config = dict(
    experts_per_token=2,
    hidden_act='swiglu',
    normalize_top_k=True,
    balance_loss=0.0133,
    init_std_router=0.00778,
    lr_router=0.000481,
    num_key_value_heads=4,
    head_dim=64,
    qk_norm=False,
    tie_word_embeddings=True,
    init_std_o=0.0,
    optimizer='muon',
    warmup_steps=200,
    final_lr_fraction=0.0,
    dataset='wikipedia_en',
)
Below are experts of layer 10 (counted from 0) of a mixture-of-experts language model. Rows are named router (the router's row for the expert), gate (a neuron's input weights, with its number), up (a neuron's input weights, with its number), down (a neuron's output weights, with its number) and show model dimensions 0-127. Each number is 500 + 50 x the weight over its row's rms, rounded and kept within 0 to 999. Numbers have three digits each.
After each expert's rows: a language model's description of what the expert responds to. This comes from a sample of Wikipedia text that the model never trained on.

# expert 2
router:506605565456510550493580469523522452527501485498519531466487526550480456496410570548503475536539453476503625509472459490487467369524412440554451481432501459469501585470566499462494518487418594619486540516528519490515519511540565442488524456504520511571515480535562444516420519506460520470374444454445532435507547418531535504526505574445612499512520475483542424542431430478484627464459
gate0:477604529544597520392477452502557534496554538508484500500452541466527479406530518500533512495488396516551386394547487606469521525493539450460531527516416503558477501478525410530562539486473559521471539506474538480513560557494510573472571526485506465530516504475476481551497477480534476451476575486488497533525406510480568498537400469514465594515514536561508527484605510455502423425526
up0:608502505531503450420522458596477405517661369473446498507562522447420486529509518442497485532561436535591567451474531522533523532511499414585445469537469458446485558405528540581520460554491431555505481447408405481460455514445539518544499580460535464487527585543508424455429471435475474525490541527525418471481545473471493532551541549541428453444503553599485511526495455546499504488610
down0:578469471425518528544593426504533520418441510573429433457542512470596523485505460592500509437503419460446391458455578492499449460419481458514513513581469498478444507533455513467476462563540462482450459528506542480464589698505470499509526460479487493476561489500465493333417612573509505444518536461434506593525505452454469394530466443566527533524518453496493459510472541540483451564437
gate1:592467506496568542521527468609476508528494540556498500493565452430530481423407497518525509503535528533513472422542534407364593450541577478535458500477519482418450532437564486460516464472557480431484508455475522512510597491466489518452464535479434520561523518552527373549523547492519591440544461499448572500412433472545427567407451537491530490535550438530506409562573594500571475471588
up1:484458525413466465453579482536513483504534546543495467413485496478467524454531516431524545489571525520452480471497527451498470468482432517519497551446607494461536457462575488522466585451542541467531477477511440508588563526413485482469458394440471411422540479481530463471485512649506473467502396464502480393502492505431449517478534461443449461444483473485456518495420485557451539443527
down1:482479457414424490450554540474403514480488524474413537526542489437442580570491534484465515474453502476545555568528522488489511403503515555456446624500492502507478593468431446521515601464513529367512536484438502581484560542570458528608504519531559525486516494557611445540563447590495456524590521494505497514477430521439459530467418481554540566596457427399549363474545559512519476489591
Description: Determiners, numbers and the nouns or adjectives after them in narrative prose, such as its, their, two, "taking 70 hostages".

# expert 4
router:479497482453441535474471474579431496519581493526494529578489498602509573543587559422426604486536478444465577518477457446496450488401450528520419513442524505527401482516476471575531549538590545582461504430572507489556412542508498471503493457446413503548436451569511442489565412524540525569529512528436492535543500511468419430520476485475470464457496529514460445512505512561467535466334
gate0:461523451439529435535510455390470543460501517550545503507544530556479476426534561540489535496432433477548527447557505478400480539470523463491494560468404494456517515534521467514493384505581553504550481460571430422547530605515456504495468512506454499504510483514537397473481520434474436604506428530459497440575416443459520481433373399518557403493472513489476495470432525564579542451416
up0:509420453509458543480530500433491470472478416465580566551533498458520509559539533502493480430520498464499508538627479553491523524508464558531399470419540561459584526465477575538398458578507547552487438476447607440451468558469426456578448517568574566521489580455477494489530520506520416543564509496513442517435477518522409466521412389474456466437435540480590486548475577482471562485360
down0:541513566590556547493516512486572578431485493500456432593534528531534482443550492480547471526514393512402469561404505516538463447531404493418515478554456495536493482457494438512544524485610474550434450544478535439472376491592523583480525586455461535523464546521509452560490554448541426462461489529492478481559489486535460442473559589607552475519496622524556454510559636479388542492535
gate1:511593436516473475565512462544543430482522532559469491536506565439534447572491502445483469594466488443572508485567468480473501585435536555590513435512493529577395601477537461521520594363422541599471479430523483381511474550557557452497556541571472493477493540455526392538544504514542446583557575537479569440495542456493487485517551465451466404544526450510523472538419494488514647439544
up1:468532459549414497482557470575405538543427511538546493588541534501487480487562428530462358482535528525490536535485484448462474471388439478456497482445532594544404553531505507502416418538510445559403452441572511495481540462429419504455576496521563519514390531437586503462508491419476620511512490498484514508496474528502499444514544509550458589463495457527528464463577495565532378532567
down1:449482584494524478475546471507484523531515508567509490510486445517557524478509500517595525497503465558558532458528592597503530447482492502535360512460474388484506572476529462581514466565461458480536529485509462459531571367486539488504474466512442475483533491534617593455490501507494499468511500477630517335466490502482569455447506551471551482492475540531463550462577493436397367526464
Description: Modal verbs, prepositions and hedges in explanatory or review prose, such as can, may, than, not, plus prefixes like en·codes, per·ioral.

# expert 5
router:491476550422517402535465447480413530393517430354507480545541418476498536486482458515455469584508646514486435576484477578493510491568560569555425468518519508502603539508564482526507502539467489491452512497504485473622602514475436475478569517552529513427485463460504430522508566564486503441527524403481464458555511567472541540508544450591427536542536486496571479453581509458494452560522
gate0:483467483437433554533537507454496506489558542502456541511521564486528443548582515447482508479483388527472524488451483550571488412525355431474468408490534451409499466468392450489432464510455616555416537465526509483518550520437503483499457526573446540506353539500535446474469552502509524483480508431466447585528496492532465604465466504605479470551568408448530546537568476451611444503420
up0:448457592410503414444485465488453492430440420482534526514457528434561471519420414401423448611453628586502474581491520351488427546413547504541453394573474505495478500494535550459407443509563566495524542611477458488485508435469548515577516478478495512461467380529446518491446502540576547572516508532482427504486542510469427477581470488427376480502445448483518452515479538497524450489523
down0:476489434449446504465473501492493487505457353511431549507422481487474558492491500499498541544545623467570402547532460522504629480579518454566475543554554446496457619474469491402553520518504473400396472494515554460609489506520546524481499543407541522545558524509435497570486433466551552447539477514500574465525542489563482502513484568437584511545578451539432523537431433421502517418436
gate1:571640525468515532572461599510525548494449494517531563514417489479477513509362524476429463526499482457443442566466581561535470477513555491467378498500487571514454435472523569432475580528534568559540473515504443414435655482474474510622400486517532466530430554526535445505476489493521477447475461496508530456482520511431456520486444539538469555499516483545473527487565466527462512506522
up1:537498532469528529462483542510568563484513442606506442421458442390611536518509522469540541527436498500506546535484467507527481413515571424480436444479484484599468502443490515473504447555543514506387526479448455469524497480549466475543541459452584492551494509521603509453556448444448432554432552519493590423410548449464408487473527495451566505535483529485581538494576543468456535456476
down1:458374479541531438519397416518525526531492558585529503557458548591484490475526495492402455460476500488518482521584475561467411340555412484435482452445563539410350413398413441423529500476527504506477436454577491441506430524506523468461499519546487422391504472515430526468517428509571534488530531602499536561541514472436573415488488591531502518471440535509521503428482546493566463469492
Description: Pipe separators, numbers and scores inside Wikipedia tables of sports results, elections and statistics, such as 6–1, 0, (0–0).

# expert 7
router:458477430466524502537536557422517542543500502483518478459534505454516486455515413595480461502424443453540446415588584479475464384554472511472558540562485513418568490521471516454536534437550441464431463484498532551453453521469525452460458472428471465439469496439578456402646518502569448498403468569543489530511525554485456521587438439576510479570550508507411502502537501505490466497438
gate0:541570472597550586463450476452536489571445464517539560432479503467523511432511485377542470535533617498498485496521420478444469453455436445547512537445459582475490511596500571541521479564550471547494421435532466471500511524477441488515507525483591422447615465465511490511563548416587457475571512502419571490450463472566457424514560489524465533466492440507516543491351427508529476441539
up0:497468579582515469498438533489557539411450543487522512387468517517436612653620447549459431606520495487475483545518479546540439487481600421431557463449525536530486515403454473519458522547514523447409527504450477443484487544477516504494468473545541483478523503521481455522561517576482469463524461476660448507546473466472594522521426538537591488519520495498436499538580531549493505505484
down0:484530433489421476432558550450517438488456550519603430508516494557582568552379568403528458534522447382485405429537472545502542485416569414491589466485533603491457435476514464541468510441514456507514536425469542517433508512461427449521553475435537476518495568458400538503503489487513543487581582488471554520486497541522453485466474522520574466489460635558498484572445486551565464526518
gate1:498549469455478492531536517444425548487412533564488489481557595541441454555550463500452528536432486463524486434528552469483460547565567507532405527547429461417453496514548503494476526461541463467451516509564468561444528445419542486585470517448544417447491384520488467429539516501470554432538511528451537426517523483534532467503530501582548518482467567607487575531488377479495586529493
up1:586472497415505493482430531537529499539481506565464548500459481517534503517422425409467533444541470450491559559512523460441400418517540545485499500376538444570542458425632416545420508598580426457518503501449543480480483449571465491457484592468542501457530500464561525567489422506522527465528461506473494466451458558416464470462596457473453509463559529567613533528524580527534510501471
down1:428478482536512554436474511462492486483588506499537517545541576468508497478570500479520462459470475514475511451573453464480529449508539590516604613404497470516516489549441357527445498493623558455506478482390506591491466435483407480545435593547428474497536510463501496441516488513544554484462479462445518415559592464549410487499433552527510432351422458377364524503478532415540453454534
Description: Commas, dates and prepositions linking events to times and places in biographies, such as until, after, born, "Calgary, Alberta,".

# expert 0
router:543495562589531501483535533531473450461467461519426494571455527494516440483561470411557498456586498616533475507462592505531444507400425477515573526531493596479498487533437510410434539503449424383459450437470498513473522505574550492508505467496512470507527444464511627413436611461523534456522588541518508443374435484437548536418472530513553488427483486464579544445498540475489519477591
gate0:487514559544609427532481510467628552518462564511443498480510461546535532587507550381487523494559413526526425525544569466487534451524525498557420515470487534491573537532534461503495470530529474441517444514502471411474497544445545496552508464609520556545461587655470501482538543507443563504480485520463514527552492477453521468574521518493565493530481542503448483487393527479477504424526
up0:500564443488537417554504460491541515459523549486493435500569508420538400491528514502466375501525526528503504459571552513498503427600459541498477520490478456480555457453523514463500437545505562534453493440522515441526600574436368517389562466529420570509576491491544537585485366449519541462536567517502499403506511475559462486484470502430516591536651530468495514512532571513468586521532
down0:430534493477428521483512452453591552396403355469524532484529456478490431505509515550451522508555443482486549456490539509520529521537566462570420487455578624427474440450473584515581435485444509578524484580463467614469484469510494607551554491552484516517458504557516445477573471490510467549579477488491493442529492504504445563547539500501473447505415496437408494492600472478527564556500
gate1:555377503551520551443537578543508527493474469487544557486512567528422460514641429458485461588434460545549482461432503424572464524522491460499504381510489542453495514489452470463499523482468503522525515555429475577508555587435438585572436494455587461591507523495468539512589454550582474484604565474529646491397523487494509386439526466512552494464466498526528509563541420514494559519510
up1:443540571556499572532500439479527490538476492468604508499437547566437472452453522508452532493453489426578446492559430418438493513454555430459429516477414579508575547452510517472539486435499422513522519511517472492465567435523571499567518542475486448558445507529427501536487576491595475508391556517541439535436556562553421535496430472498512529466570502453489492487584548547535482505507
down1:482565508463560432505520455567491495496521411491565565507425602500466463573494428475573479465490455496497457519509519570453611525595494541515509482483508643448539525544514578511427562420436514461411433567482463503425449528468484505502503501487517545556565476474465465515479566486529491485571452541558529593421488446481615454436510454470523483503520457511508458490504456531543513485446
Description: Articles, punctuation and dashes in music and film credits, plus raw bytes of Thai, Japanese, Korean text, like "from the album", "–" drums.

# expert 1
router:519463539524535511534464483483544472462509560581526461405415466487467485514454406468549594484514576443479469501572515499475528573543587512470524465531463546561486407553484634369465459503526519440632475570487554470515498437511431547517461513507504506551562460545418509504377478489518477461541446485506516568535444476566539511570503523489545554496447539536519522605462507521500569498543
gate0:480463455563443434554568472506493503430497538569576519505542531463524483481517477538499447530421513595568572533526552409523455523494548649486525484514537468515495459481525496473416516555493480580541571481575460432562485484594512498505544433380492597510591517535524469552507525509561428497496383509520501522509638507539525452442519483540404485510593487444550508489511542439544482526547
up0:473549447474567471412439523406424445556429502503615614512465553542595559424454504501531449463530471465637497358479535528526563460505502574471447462511518424540474499509513524525385509508410528512555543618404557510597572503503535550546538493536559478444578510519614430541480450511520473430563336496517452458481572523527553475448547537397498529463562529532406421536508424571527535541610
down0:562566533452444560550457422515364538451448449557442417475439528530581538523429528450472491548510555495427435431516530505467516417580566540518564509523549457579541484557626497568483553519463483541515515488463487444460475414589530445522518556589530414496456427441489485523453527517541479452450514498498509497555381535586532504439510586545411429461537522497567494511532444478466580396424
gate1:524499531530515514425577534473500504511482573509564486567446377545489501458508470522431515578508622487505459546416485554505507393413454527602385450457413531459439586520581553430575486505475600459621518465578532501498525578556524458447457550442573491536458494535602553519541582485472483553580502503567568442520550485588480493493484491514445471500538482460415487522497505456542486478383
up1:432367565483536364547459546550395487468483482468451500445437473506428506493544391532589462499532498470564508516486527498513508535432441610460516428540365521477510450562414424384533442522503489475443527501541486568458549410474476533562470497665522545478475489570467501490564519521439529482494433545502490498471443501570481588488464539480486431484533520545539516517510561471547499409504
down1:467435508523574571490479531468538519425505579482625453492574497469480453506532460450615547478393567503543513454536542499538464529502484457487430485447599447529621551556466603495504541533535517469491515492466542489405497531534481515523535480532484488411508529497450394531536496434391493491373491570502452609510471560470529484577520544572484485507405475479449506546605529590462401452571
Description: Capital letters and short word pieces inside proper names, acronyms and transliterations, such as Ruby G·loom, NL·R, Sol·Base.

# expert 6
router:542561475570472546445488481546511488563456527584599545456537545413484503416519459524500477492495415492465477507521449558552588511533552497452456478516515509440560528393508513552487517495482495483532516518550465439428449463490499500503500567547535485502540565501468601609457443532494477574530440534467453471463477496458426467444541474538367526531485505528505583468434516510516428541557
gate0:526476552508500518505491520536571387521492536470581418526545530489507494496577472439426436569479515530498533431543430512585571488576502433398480552563527544527472558473469611490509524423542425518496536480570466580552483569602513478506580483452480449558556475527455512484497513552560503527449517468515506509510566452499566448468470478509427506624522495456495659495548470396521539491514
up0:509501573488421485495500447425488471461513409514508491511513502461467506549472542472491423457506543506615515591502508538516436437557433560470497508571584437494583526466435543493540477410480494542477508550479523519597483551518437479521516516470438574514475350556504492529626436516425468438496449598498497511549506481483577541487595453429429488520561512499566394518445580549432572549470
down0:492475492483508545547544500457495497435462503607452506422490527489561451443491599477547454424503510493464563489513504492521542572500492497488563383586515545469428552462450455529462515501388515518498567528494598433510453438556486507441498435490502566514523427577453427538513534456507494601505482404459444531591521550490548512432566527493497471552646487393494533517444448443420495505437
gate1:467525449449493511495513489470541478630551535509412620548534493565404580569551585540480495506550567579469492493567453475582400403505532490475526608395390489417502498528541453509503473502446535566498606455425487500570494512492402570518463480592488529563576509421461493559446431442476507595454513592497454463560517469507522450546557506500454541546526473545574534416491581510552493518503
up1:526541412483564520562473444568509560526514511494488440539462558438525485469452621452466583489411515510565510517417475577500504481455531412423479548510523474502489403530510499485538556474494516463401422507452491503536518482491546494522514533489551466548475450493452498522519496474483495473450511490593589599472543492473509548490402520425546428495521520517522424371451449498437530465502
down1:572488497514422486466425484511573488513504486506583503463523533459565572517584541426456473506489448422580490396482482539384603518417391483465415498531539571528535478518522435446472560460502520460548530482458598573452513523515432529494419576529524524509483482439464526485536534465563461433568532516490480504453538458526380569526603574530485446565590553550564475533530414461456571384482
Description: First words or pieces of names of people, places and institutions, such as National, John, University, Mary·land, plus infobox colons.